Below are experts of layer 2 (counted from 0) of a mixture-of-experts language model. Rows are named gate (a neuron's input weights, with its number), up (a neuron's input weights, with its number) and show model dimensions 0-191. Each number is 128 + 32 x the weight over its row's rms, rounded and kept within 0 to 255. Numbers have three digits each.
Before each expert's rows: a language model's description of what the expert responds to. This comes from a sample of Wikipedia text that the model never trained on.

# expert 31
Mid-word capitals and pieces
gate0:138095192151108130133156119164131176124138134148127169122111116090154153117142077149130131118175099077082082150104155112152145063134102189071114082110085104144096109142049171095114142119111124154176097114104144135147157140152149140138163100141145130125183119124139165057110162122114094179134119103157189158170148151208168126197200128207114161075126125072154140170139130137099119158177082111148104132105199108149174150083144082118117072122142054142148135155166110128140156159100115158121096136136216132124148115086117095068139132144118107119119139088111156137151090186191132101
up0:123113081125168109097090171095139062084087113159132096107174148089060136119123142129077145074130189132164099149135126095077135136151188083154106170152164104143083172147120085164186120111128081078126130114188115105141123126093143118113122135092141158170090148162103126144140171118136185136092088121167082095102111150098121170104068129062162090193046124145110104168154147101151161127131155138118140137182180145148082119058167138129138145121155132135113057159156106114094090116176125092141140148089064138101133144113101141216131124146146117171132169110134097066135139055136108116
gate1:148161097135189159145110140098156125104099121166139121166115129123116153094158061144174183131130160166168171202121132097117146145073157140061110151079090107179134110175137148117162145180092140191117158094088168150162141073111099115174149107133152084093128110126130139163140117158085194110178141104097121073098122159131132090090120177148162131093034090114134138176154144160165168085110084133115092132137143204112133170160123100137136072121114060150159172159153129104060101138193180110140153082112126129167103181164163142105140129095108162086131153138111091162100131139110148096
up1:087078151131124105130103154166140148111123149082129124062134192115151132141089128103103092081083090129118107134138096127069131139149129146187149144187136145151078118122091083152119108081173122072152103101139123106129168138178144113090114106169145118134174125161144117106152148157122129074135078141161142155121147091171101128060166101102082130166214129145164186106152097153137151174153129123136141093150076049134122130102108202148120152158116115184081171133156175079117145122073126175095087158163070121098116079129090106171079121134057106167094060116117164092122094126171155179
gate2:123118106161106145085147141143159162124152091214093061111093112080093159121095137126088140143112101125119099167098184125121195144175124134097140121135121116176124125139143152144108097071098110087149168100098084138184145089142119095178121153150105079101152069145165180090118098154060147136145058172122199138120142130171119112096145169188180182093129186109132094110101112120098146112076119089105089101146145083168134123115140148112149094111185115157146161169091088043116112138166123105120056070125126131099124076196111124134127157166086084127164146122131083086147150126143169147
up2:166178131039152089153154142104145148118112142101204171168131125161133156117134134119160188125137130136147137110138089132101075150129127099172104083129111184064103079110110144116120197196122134152116059180123124100106155172190120097143145185104112171106145123078104072127122134181178143115129145116160077151117092125120118173085089109099122108151119119145176115162094156116215099197135127170111146166094127206051133095113124122117136173184122175114109145133170134156144133102126174122202137126149140152095133144116218112146104094099132161093115130119132168161130156132132106091
gate3:166088063109182054118125152102115125178132155140149110129136108164140179155122107156100147105118140162120092162080161175162130146154177159121111119187143129117058157099105093139146086150137090102148106123198107030172129148184073125098146081140185101091164192109124159145090096136165133155094103168122129073141060125161129103140153132122113161138150092116104098189135114113133147127095130096121107109190162100156127095124127111143146058121175109114130126132152137086163058124134070126154118173125129173115069151100141074081073120114153145116146092148140089110198110188148167103
up3:106132098135201143165094110135167132136120148152116107039123206154159109139187098093116141162187130087159144105164107150115141107097073123110150090103090141160147087159122159171194183141094184077149153154115121195102153115139127144181141127156071124138098097142175103130158101136100156132204168112153142193111133121144091131130101140178158111117145146077092104138152166159111143079125131205103144203114086138132106120141140161148156155155118134109145095103154163143207153140157162138120129061047169137159160109168112098135146147128125115091082158143113182127073152084146123164

# expert 13
Short syllable pieces
gate1:145098123081158107153143087080109150137185125148165093129123064099131151130163046127148110141150095165081070146147148091127145177154131142081083131118078153092159185119080131123148150087166170167134124155172101073169131125184098127145133167140143154130186163098099121137125102255136056098235152150085101128137136125132140122165123174124119107126131114205111075098108161151137130165104129146101108135102155137184101117121124138154142146105133127158160138159118137167116112168150136154129135133150085119098111136125144094100190151158118125043159108097140175161101200118138111176
up1:179149112105183112113182137133108101119149114180074154175117154176132063106092160122109181141157112170162160142160132166138134087192132092092109125147169174136151072092145130131091147108119149120098117096124085145151093140119174164098151094110161105138105165161170095168072125155107131075175121173160063115131133153164083096101072112127152161094079139161134169116126073122114087144153165068083036121066099141089151164130083132105152068161079094128096142126111127139153084147139140156115131132115113090094148169161110146096132197129094150079118113187127140118171172110087165074
gate2:078079146160131138119091109126123104148115138100141143177159081131126140132106150152091183157106143063125175145115155139117129127104097153168097161165194127098184141110108184115147134193161082114103098134101099168103153126121102038157196158190152123111198159161138108142105167153133108125179108137103124091063087122135117107169100137203137167112106144155079124154138135125061098134165042056123131105061167120092157182157117186080166144149144141097180125079133140175135139136084148124111104157193104143164129151109121134119096104151138137085085113140121166086144125131068129108
up2:104165166122100121113094169140114111094132167094141079176113114120158176177092135148100138131139108150190163124112102102135082139100115216152140137143122184142119166158052172098081138130121154129141127132078127153129080105170148167151137091133169113141120162104088145108121110136128129128129237129093124156151124112141042068133114176159142134085157157112111119164106088113143157124137135084161165118177068171079133102152155133123134160136086080152180144176135077097143135084162106165154127069158109117208066077112106147192112125079186121112123066126100119170101090144155138151
gate3:128083071123105140113165138129176119110166108094065113146159094090127052175124124118114184205152117136125176089077157158131178154120093173137116125143136091103085110115157177142101135166157106142130106161115191094109063116090091142158154053089170093134147134112100102135167154150158120155133148104099079107129098165131097079149109091048073154183117116046124110073111137143111177137135150187053106124121178115118166167154066088119145093071139096154122144088182098140152104122150117139154131101112107098085140135090121187126103150138111144109082086132160103125144116123181156126
up3:126165083159100175179119120135132178167138125099111101200095108146162100156101080112088101119158086127152095145128115172065176089155136161129085157172152132131123111078088174176165158135116131115153161125091108098131084174087171137144156112065146102101128189171105078074116128110135129146094082105117103181107176141129130128160154110113041122144131081081065122095176081133183198149098099114109104138140155157126214152124100093102144111133142119145138140150155112110116163159124178168099127112121115159098119151051112144142103145128109163081158188138121038139157149139160099098
gate4:136132154113095116182094089107124177109131112110144116177144181138146164165131124112122159193114089136094119116165119116131099193143158112192123112161107149140105133114099127102127152117161123174119193095099166127139145184140111185086101110114098195128147077092123115121119120139127168078149123147133081188163153069120134081091122112161103098108100176094141144031097077093144147117114120145025112081127038139115081098089130176103096127145087094140093175136133090187120182130096144165191094147101098094160201143130143098112138092144098164146112141083114172164122123142155108146
up4:151052110113141052163092155079117158148124077051094081118170111112088173154034113095103194087149094151127109132125114114124118125116122104152151099150128129114147103153050142126170135128130096128136088123145115159117145120168091131150117100041141104115176128140111148162161127127142150099124147126120155123090129167087130143117138184077087109147140153158076159100146127102150109129151152067031136130075083154149142110074141139095118125125138112113079152135124112201154129083156132147176110150114129121180150137118187107155072102094105141116114163066106203134153081129197131193

# expert 12
Foreign name syllables
gate0:128074122076150149109149106174169130120157068173202093080126144109113042134136175130178136102137115135115130129150104163127160131199138175167154194146134158112146158121159135149157066062190068114130122095151127119114102109144110136121150109137101061103126112186100092093103137063112154098165113142138135144088102121069181142127082127144134091113129124126139157130058160106061127083105101090164116127140132134117123169140118085121124122054184143167134149040139131143113087131091126147128180211144111159123089129139093077079123105093149134216108108148109131148152138133096145140
up0:124111149149137173142100140050121138139143178113076129161105084138201147149128114177060106158169142108105135155109153129124123179115065113076169162076152124099102134175092155075100102096097111176128133159115149091136142162176114121142101151115170140141184146087138162155112130105106063114043155131143078096144108149179089135134145189154099227118131140090117110128131027187132130169103138139084152129146063136091131107110125164133079114161122164092088135142169142152184166199177144119108143079152111132094126109092139156139134147150141085111141103131164122103106130195126124121
gate1:111114133159085136110111137112198076108070095127148086119110105082142206135192131171124114180122172121154143115109124149137108109107092226147124147114109098080166122121169199127084117150094105064140094106159108112151179105122158175139157121106110150099096168136106114136138135112129109126152102064154127196150192229130131148088139080168091160136155108132160128094133116143106112116181088112097123171139108131140178160091096085143114148167165138036094163054132100158138171149179056113141110102122115139134126134115116122175164107118105082180111133121159147165144126082116116157
up1:146102106125136111095136112113092176146147125164123189099167165135117056131123141084104105048107121091154117176177128095100073224156097187133148141114133135107158143067118104105098091109147081121130118122136104140171080141139123087125138159159150096070049140115150169152134159109101085140140154116161170079156159161100149182177171171149098148158145106163103087130094127071080125135125164103164151086119139120188203164115089119163186159142108133151143148111131104150094131154093090080162180139108106178089113136134135074028147121124096074118090169138118118113121101125117111133
gate2:093154106138130110184120145151156165149077107154126118091127135146100119113140138114171136173122100095101096103097122124135150165097179118124165175125137149229109096114191152105156111108143109125147119118066118071071129051150107110134117082117143115141152102132088115220087147158138059165141116103120107136174058150126133126110095099079154120161134177130092152114040171102144183105118149197144134181153135121112146117130139088169133076149128081100129162084137142197138096156146131086127092126139135150162073098131111069093118123149165139140132096108091211059141092080100144160
up2:212159158115092144159172110169174150153090133197152121123132165115087124120084195144135085116159135096081062162161166125135126156147137107129089118082118147152109094133174047136141165123072112109162099142100085114103196103172112101127114082174151113114138133152131111225102162198108121158136144153133146128147125109121125080111113125157131216160122191159069169086073157107129123128132118132194156128134088106084085121126149042135135131148177090105125121122160137103169149125123168103106100128143159150142078154094101147085130123129089149143098087140121112052085090107106109132
gate3:099228102127141157184087103105150123137167097111163129114153182175143157167104145098125123155185136074155070175162134111132122109180127133114103115142191059105154145108124102100097100121133146170114156174108130126101161175160145094124174166118164159069186117097097096126158142049180165155068148142105067098104100105102122202103181152071117114127074150121174100089100061126143185181138129150132156102114140183089120098107146140132131117168095109139163090170141077105096153125134168125090129119108160129132089137173114136151129161143142086148113156150120118205156174100107141128
up3:150125131140175094127123120186095105092126106116086094160143149134096125121186200167175084122085127116133138133140107141090139160071153091107091173107150147137104136078119141171114158199153140082135158072132154167171137131147107062156071071098122107206114129167165148150103121109073155152118092147135120146132160143189127055102090125161143085131125095166142107165141192073144066125099104063116110120151109102138126125095124118148139153115138135080093186091133145157119120183087130152120123169086078150175156133168202158095168115124134124173121194131123123050114171096086147100

# expert 37
Capitalized word beginnings
gate0:182157196094177159072172210098159095097099106152197138200147135106112121121138174129146085143098159104166138136191127107107150131147193139099149119123151104083118155144134199128086128106105110164141091164195080128128123134120112074182151134082211121152145138089075175163097146147111114126094108115132127139143102152142173131114099118091093122095132123119125172119103090124131123135114143139126148104028185173101121074129058159159169141147143156113147184120122105093105117110127138139056140098146085099107108129127138132107131058187120146147142126145144131173178125041113135128
up0:137145097146170131149081000125158099106115103174151126134152127129130142086156122060107102125121144102103133139082074170091104102155237128096142135155128063073119092124133188100138109157092133135101135130165111112106114164137143137219157140073198076162139144112091145197058116116131161088152137125124121099107117121182116135164082105155076115152107149143106204129085081085106127146148126131128140092136134173110100116149058135168194111143130125145141152162121150119098111147115102125064111087106079098138115111169120139104147109158090151158097129160139114140193152099118145157
gate1:129114107148209140131137129129142114164130152112135136113079055139141186153174135144175172156133130123139103126093136161144167086121090145089133188197075163149096191139150083145136130102148086123142166107128135131153139114133104117109105067140115115117169138134139146176124096070109114096100161084116107038086115179198091106141183096142177077174144142072184129147163144112102131071129109075121164112119164094110173116132149096140100170123089144170081167129112111166205079101134163166113131132134087141116143072089089118123075135150128102113156153200138146086078132097103088179
up1:108044114110141150127092103161092099131112141124162082071169102093146154166146135107183073178071129138136115137123095112147123058123141132159170168147095102122107192120099119076076145080150150079113079121163130159125096117089110133129107061159143140087183147140084183106092149141100103112087125155124134124138113099120114118126169170143147147152147159133148079165138111110124150135137139094087154095151105114099152107089136064088152077149071012185141093137147088080199119130098155162089119098133148145088118153118057117073135148100175137129077132176156107121056143131139151140
gate2:128152086079155113083132088122098146143143127139088101114166167141065141134131142152116055107150115152124137137100088185086143161121127114139164067103110165128135196092169161086148008109095150053130188122126105138129133115134079203088122158090145140062145137139089115115085108131134126100156103135117105111140118179102114131129088112169131117167145102183120118127156104117131132162097160118126155097207112166105110118196119127105163148109174166139081131087164154134108100083046134165109171141139158085154128140130165122080088204098137144107119130182125164148157143114189172171
up2:110159099115118105112123148100074134176118163085165136143125032110112132064132150131167166178163068157084129128109096115160126154130117147138148088158106138114103072143096100171160132131163127132122076146116113074158104150116115107180063162143151060160160117130146117149159086149154134155088135168103156165132116169171134122126155114096133105090078143130088069112154153137111133103172089117151146066170112110108139216128175116160180132132079123081093158069126089133125183120113126183147112150152095074107116077142169133045143192135088174140095114170119112149121179149201165123
gate3:149076107087129105121182136162115106130137106069118114200152096059125090146166121103196188117074132100140104074085135174165219098150132127122099083155066122137119119104155122124100214085116129108115128109130194128127098086111109164086122111152137127116127096139112124121138206121105171162084145127141143105119139146098120103089100111104153147118163136159165168088084134102180090159097101142180142131149116165123114130135108091129118115128186098124146104166159084092146115120037101163060111095136105108091178127088152121138089159116224182113121121152137106097143185090152155155
up3:111124120122164131120087108113124161160151107145113122168096155128157140142148168119079034092133109124129157117191143166119132171179136112155098093126133123150116164139129149120141094173100171150116123143131098096113169121100112161141131081122110141164115164194148121101059145130100111111136144101150166151073137069125131125097142136172104086078104117071081142102148134084047100094129128065093104172130156114156098132162169164105198104116092161153113123112077093089116100103185144100127148141114097104127053151126067131125064118138107104117158118182143144219102046220139155072

# expert 27
Noun endings and nouns
gate37:131112142119145186099120058120135129124140195131085139140116174100084089115164131138103136089106110140140101084132138118166120112134130103110154089113165154066080154128116165154046097102154134110181148053163129137144103120158112111126134119111121123064109077130151102078103085149126135103133085175140126090095142151098121081182170097111111127103140120051091101146179143124126175196104156096070156172146195124155111146118100100196148162174112150218134137117113125144170224154179136111169145094114156111139121139162139110099105097189111104141058131141160144157112169118105098191
up37:095129127110085155141152122135145100160108130119187205133148102122104138129121114135148129129142176129167181124129114138123153152141106150166134168109087105158094166132149122172056113077132095188145050053103083131105099093118181117099110154152121113140082175166147162134113112127144108166054153104080184132142088151145137131068128083166146107155131121084214102144087119136109139163148106116197106171091135060121121147127179156118177167065182115182156074101113124090122070145080120128101071147088128109133089068099085131164125123168151176103147178139133111131135093104089166118
gate38:143168103177232103124130177172131139122105112142164168100115159139128117069133163136138100190149120107139144110123097112149068099135093149181157085152116177130093131108182137132138134092187152138111132138093105109140103111101115115100128171123145099148131115158097122117160101064081116133126071084129130135107177099187134154204134218115140158143119122158145132186108118094111146156106157085157112115116095146153092149130152076150095049075110103103104128145196118159186180093123178169149114101187168128112147131162114143084036059099113112140131155100121148138108149059165124104
up38:139163090144101099153130137127151161139089099061166169107083138099134130052095156081121153071152164103143195116142110141126101114091113158105128100150092112135131160089132098115132040125228120169144161131110123157129053133141101165141149195102153143106162093179119157190162064092092111047074137102163114135101143145155118160140096125080092085121128084113095161151144115096134153157105053118147140130069133121118116123150117101102113085067120154133099171112169086120145117081097113115113144101177150130138128138120097074157078079135122070143162117098116174089079079124089118124
gate39:155097103108109157142105110104106125162147104066186122166094133168075168122118130169146195131092138138114119187148126156145101159114136177117091098132136113130150075064105179152058125080125105124118144127105147152142121099130114170165165133131070119123108096130123112136092211120137172168103072143197125172136116143160077040131117106127154107141107124083139140081087200096102205097127092111084096101124145110091114086098142159153155075144097111147130197123079124145144112151158171089148087092186142103026160084133134103140134086129123137094138108086103159137100092107157094127
up39:139132046185176156141127117142133163087125087145162161137160092145069156071153184123135128089128130090089104114107107096096089135136118161065126122109153134145100104125052123174101101146125091098153143147118123067141172198179179090142094088125076148076148126145121128099066078088129089125143130124130091142042122148084160153113104130178151114177138150132156152129120076143116113142122167065118137165136196120145071129152163112138152155126084145159036084150136103134113128112102139154149155132149135197168171171110138145119182086113106134111064159145131169133103131061081138112
gate40:149117140123177156164088142134117131075129137156120141124069138133119111154150165102097174104141090098157109127144179153157103102235180073150136180141148162080142140159121114094064185101133099139145132148132087194191153105068153120138129046138186104089129047129147091156120191089150138119088152096179150077145155112090127082132090156081167103137106151109110119166129080119155131181075194160096093130144185109119107150112141126136113126139114142118102088135109112155135154086110090102132138163089118144128144129121113130096078093144069100133117076116126121141171188154131060071
up40:191151068125072148136140099054187138079096145118129113143131189106106162156071146153135094113158078068071168192192123168080106136161122190139114126135136121194128094124118080103123077112143124104163126098134106119151069107145136103090097115101122102131090138119157064125077101136213127160131145084136121088137081107113142100149130145141088129192142127138165119074115138109175129109122119153138072073101127105136135106100118114121128083134144199127130144170084053166186167132175148153118145158163111094092162107104146101135132066083180124089127150149089097149091117146177149134

# expert 61
Word-internal syllables
gate11:133147163125165123123147160142106157094120124129144141074101083147130092166098192145092102156112112106140110132091134126114129138187183115133107128115063120105109053083133141088120068143143048135133153140102153140122077111114140097087203111142111132090129162157141071109098056171118086091133110152119157129148149110168151132156123121154126122181120065127128074216146141108143132135110100150163105051150160104089097112092176079070086130165173096076158144178107147104100131173048115191127132092147147124119121158148086102106136114158158094121125142120151130098166046054156108095
up11:146175144080167132167091122093124096129095119128098118095072099175124114143120157138111128124138197165147119098097155174106118151186145193113139146163146157118146154123176101135176118151035148188111149127114127138153119143110143150053099167148104118099119132190104191202160151073142155139086091180133147167140047138156062126141151121154100118158163090105099132085130169172096135122098089159166066094120130131103084066134119143093136103122162106134095109059136102147114167104143070100114091141192111110168112187142082097132098133144101130179079091121088080137144140135135171110
gate12:149114105155201120164176122142171137126140104089072138116106147135127145096092175116143095134121087126169136085116126123122108099133152136140143125156100083130152172097119131205092172141130107160131114145104116069176110066115088138164120169169139134113141103162115135133142133118152120148117131141146193149156118112102115047117154122127081077172103145129138121132088175142065151072107115160103129132204129155189101077107135076050083191107140139171138129147144171132155110160213096121075073141066081119116098196128139139144103114101066129106082108157108014130136095139124124104
up12:099124141126122115169082131133072124141100123191158154103112096135173152193126108141120189094059158197149143179058123146123112121079205117151133168102160091102102131138177123191117113110137110139132111116176197157127108119111159128102127099188118123141109130169104149112031143118107148135158149107095111089130106120070117178143142140080134126076130139114121158162116131161140184151080135154100049160078052157104158079159157142117122087179114122112137112089085111137164122098117116145096145114115126130070126050162115167081094203126106146119129120079151138134122110073176157131
gate13:092101152158103115154115095130130153152122194103171174108111145128123164082096112134143146113128126082089184153109131137125159075077101136103144132098065071163148143128166082124113047113135119110139133125113131120120155148153149083111129076156142126109139151205140095142100146110131121144171160105165117134152230100108131151075167102130081117089081084196142100156180112094184141081110112175119179138177175127101151130125133187121120116181155113161118167116093156155178149190115098121076113165153149149155142104104120146171192113128182117117060123145140152079105141063126122042
up13:119137156147063091084169088109123089094085168126106110140116156139146200150117089174120158126147145176078165097135184108092124125072092152098129157087074103136171128113117089106131083168121059097103119132092129104075109074145155106132109127117144054152093157172116116115176081111131128109111083091117097074182132119164084208121118098106089098131162127149137145164147125195118135143129149155116113075162124176060171127161108171105120157126150042130111140109140126113155093186148129133134181177149161130150117105143134104135134074114173064110120144068112152112110153118105205177
gate14:132134110105100132145085153095134086148078116069082051160110104110064082093125090087080073099121087084193066090107128088116086129165145154120116082184139136107144151119141163125137132166109145136117103141134197149137195104132139200086152152178140087141184119122120140141089091116145127189107145137132207093149149177133200148127137182137121101081164135124112106174116088072092106143135126134110107138171125105173102087138139166189081149177169084144067134130113121081123102141176121088080175102151125054159068124144127140105143117108113136106130116156112094133148130122139166154
up14:108133127144103142126102141152143148166084118170189179162102143119170159125151168153181090160115160101194149133104145120148147093157103110140154150167106154171077044070065123129190188158102145143141155139124151210173078159108109106144139100097133151137157121142159133145145161154174045174123071118090113114099100109108112107135137138139134166127111092098088129061128129126154127144135105106108067097156156168071178122109112194121105201123139076128105178179136114136118143067135102166131049155172104130090144108117139143119102098142052108111171101054118144134124128122159142155

# expert 30
Mid-word consonant pieces
gate2:107068104123100111136155118161096090167087105136139150115150114068089160128115135141100157132155166150152179135146144107162177162112163157137162189093116144116114174066117132145118101143107100111128129140109131096150131108124172095178092108081140192128145091153134158112237118146099122167097094135163098116103115139164157117121132126180150123110137170175161152104124139131146117154043122120128077086000146141118151094096080161171123104112115147128144101095187194134123155040188120186140144122115151132142140171102134081152143100145169140137137178169081165181121118078129124129
up2:187128170121077161152106143174132182122167108077151121067172085101120158141144148140028133104083160102117148120168192079081160125143101131131127136136133121139132170108147142173129127125130085152127137137134132175138160152120088180157108174135151149118128221178138102138162110118193090109162182127130171126061120056180180130153089147125120123157121118124157174136139103131149097108196100047127109149092107121137171117151117166137121163109114134071098137119178099162173112120132106149140097163059092134106149099135072077149095146152149096144162143112092061152113074130084129083
gate3:158154147143096132151161095164086103153045137119123117155132108128111042071087118103170117143089143130133140135097129094107133142046134132183125093116107116124083183130120126182111132046097115116124106122080103146094146136109086105151154112186093125112113130087192141097158127161084130181139099115141118118189145140175130150163130099113129087102126142078136083216096146113137213126084153161141138116155111149116107110149088136112093148110178096085121113117127193161088152098160065165160103126088077163094160127152093127138120105130108125111062134170107156123039090148166167068
up3:158111054140105160156169116135094062057147135121154117097127120156140094199108148097145173142108145119127131127146173107102199098125136098066120140167183153164162162143149090142159161221157084121146121086137155127097089072137089106149145106130153162134178146188175131107154154113147074105075095138102174112147058165052113104156108128080150111135106104151128160091116127085126080101142131168139150168104187079080115179184148146145125107122094116128186128094160157133169069095093163102113147110122128127143088115114087114094116106152135122071187113117152162153124181146140084128
gate4:105158028112072127153148096108139150124114109102148145139149152125157101083096184168194067111125120116106124149140124109091134149118141192140131112119127153108125178135158125082124085164072142150133044089105125108158089150145119096123135102100152070091087162129128102181085158122111133124158066134092134159137164094188070097166165118180116169161121149159135071216128099167074103129179122156134144156171108121129141168113123097084151142103184088079117092122085113073111178084128178138099106160137132145114103079193101120125180167143176115148145171122093144110144168107165108157
up4:161104147132103156141073099174111102169163123114193144082127123158123095163095134125136203097115070183099111155090133080063193102090114136103110084129123158144124097123150176143146187133156103125101127167131141134113204097076099118082167186117136175092123103144131136101127134193184119153121168132155162101137061114129153139166091114144152065132124119024174191080130136088118099086123110088141130088120173166136121130066111131182088158143170134171145119141108150135139105127161098131097170092088147103088146172152098072145100099142144113142111071156163114154085126153127126178
gate5:107134076111129088171116167070122098130062098160125143145101127145130093171141143118167063108132110167079182139112123098110113120170151143111146135079120146104142149143118088147107113106133139100122127164107138126167125098091143160142124104123140172152168103129058152149148097131131157058111156142086162164134143154141136131054102123161108109078143143184112165073159104200105155136123120153126193125155089120094056109183154109098126146035159112107136159162234138122187114147059109141099104052130107153095133138145130142116096122110099134086146178104173198095112126146177202121
up5:149123134149114145086157147137192155172132125096126132142160181177162173154089136155170093141120107125252149106145185078183122060155152142136070156107109117139124118144138126095121137093182120127122157165112172168119092147138086146116140145108131166209137097160097120151130168139174155085090164131186117116115096111137159110069126096133080145109167130117125151075064135143124176175118143157071104120147126145165092080078139137128094153135158152111150167121176114115116145120078095165105135089151173179148086117116104222098158106156057111107164165120151113155137137100100072170

# expert 5
Scientific name endings
gate1:121091102103088152132168076073139127131162100155167128072107110069097099131118139092153100094171150164118129135073152200116122130124153102206148109152097085130131170143135156141161127106022136152116160102158062080139109140114107184134126148170092162154107022133158161070151158083098198178145115107146116142147157154081117103106100095121140177124107156152159082137083164104139101122120142112168138138162175108156116150171142127124155150121135108173119121151108093109135148125134059076153132182111153160188138128128165196185095161157120103132126117092153149176176165104169124125
up1:108190167110129152080089126102104085111076162119093127101124147147178137129196067147112166111164106182110101068128132119183125162072147085135187136164098141079165116152149097125202128110129123126131125159072130206126079156093095110118166167144106079102156108124127178179115135124123119125159115123168166141138098161139116116051207136092138143128089095120121157162162171153086139133113077169100128180093122104092109126130120137174133166102116159100143157130166151108142106117102199102095143093117056158125123159172157115094104086184111114163169077156101069101113123118117059150
gate2:189152159116150101131145115156171140086154141141137124099164138201143159110122131114117151065094121088102120085142089159136114111126143146094163148084126123143088109146167121083141149157118086156108200132110174148131089156106094113088182102132160164131165155075078098158094106163144148109154054135130140200109184133139121122124112144065146120230109087087052142117046175165055145094131073104116140126079124109135110113121110171155093153097149122142089181170104142132113097113084129114156105161114137154175180086167072173144136107104139077102190133101114114115120109113138185136
up2:135092182120110116082136156153089138113119111126124188112117156111148148146045161155132161072144157146140119085069103202133122073118157138129151125186102153092180164188156035131159127117140154134139097082141071163175125110186120111047125154145109158124081125089149160153062117127093156139138130129177192118130201133146114098107124135141134076145124129142129118097102199125146155162127136149094085164167231099107129127190135186137145155107183113108167124132105066087100158095151103127131098134145146126132104140173101125191139147089139116110095138120148173166148132134134118180
gate3:137124076104135141095139134145196164172145115138163184079080116172115123090109154123127130100139109085110158118097099106100079082158185096079184127138094140065129164080138067180167084088142112071136144110057114138217121130136141081073159097184155105092109081086190103144174125140093121122106100112147092097121169129098120159162149142110154054175154117141131136188120080137144102143118109135136112150063142141149154125117130142093150132118093107121124117177072131100172128104150126158154153114179152064195085171091149141091117161138141101116178140144143094186152153114176099129
up3:179180100162130113112119120067082122198155124133121135085116092172091141076137121113178131114092178082151131121154068116079092131149120108121119120141153151121076137082144129095107140111134112062127127103102136162125134095158184110099208169117102123164115123121146127132182120104083093157071107145143121134120106095099122175159161153124179095131124121093085159221141109045113178135115148141116153108089179135145155094076111155113136128116153143143062111147137145078114157137112102153159189203173185118145101204097166166156105111129128127124149111102143146198190185137128061138
gate4:135141181131099134103123123167120081119134114145142057075112147130095120157162140113155042119150138047163132105111125176083114125137091188136118149115142095105133201137123198091080123152109083108137146126116112105122119124132111133158152181126102128147120215140113108119120113194093126144054168200152094144164110127144093102111126164170132102125147180046097093145134147133133124172194078209126131129128145141122134111152115122124032115094141154115153114147175140138128137114134120150144085115094154129092131116109081109081153132170085165148134108092015151178134093131112100083
up4:125153117122167104091084139126119113157137125171126134109161176116122092130157141142133169135124165082126125144091156136094087092163161169126177110144155087112169139187117103075148111137137136162083129115132131132140152123152070135133107155129053158151127150085063135087116068155077132165081111123157060073169191092093131135194109153192166119085089149129139153105110138184174105160132145200132170152103161196152166141181158116136079083149096095157121093108148077211092112143129048130119133146118110088121140098096134076064135178101159202144143114129154103134097118144099146116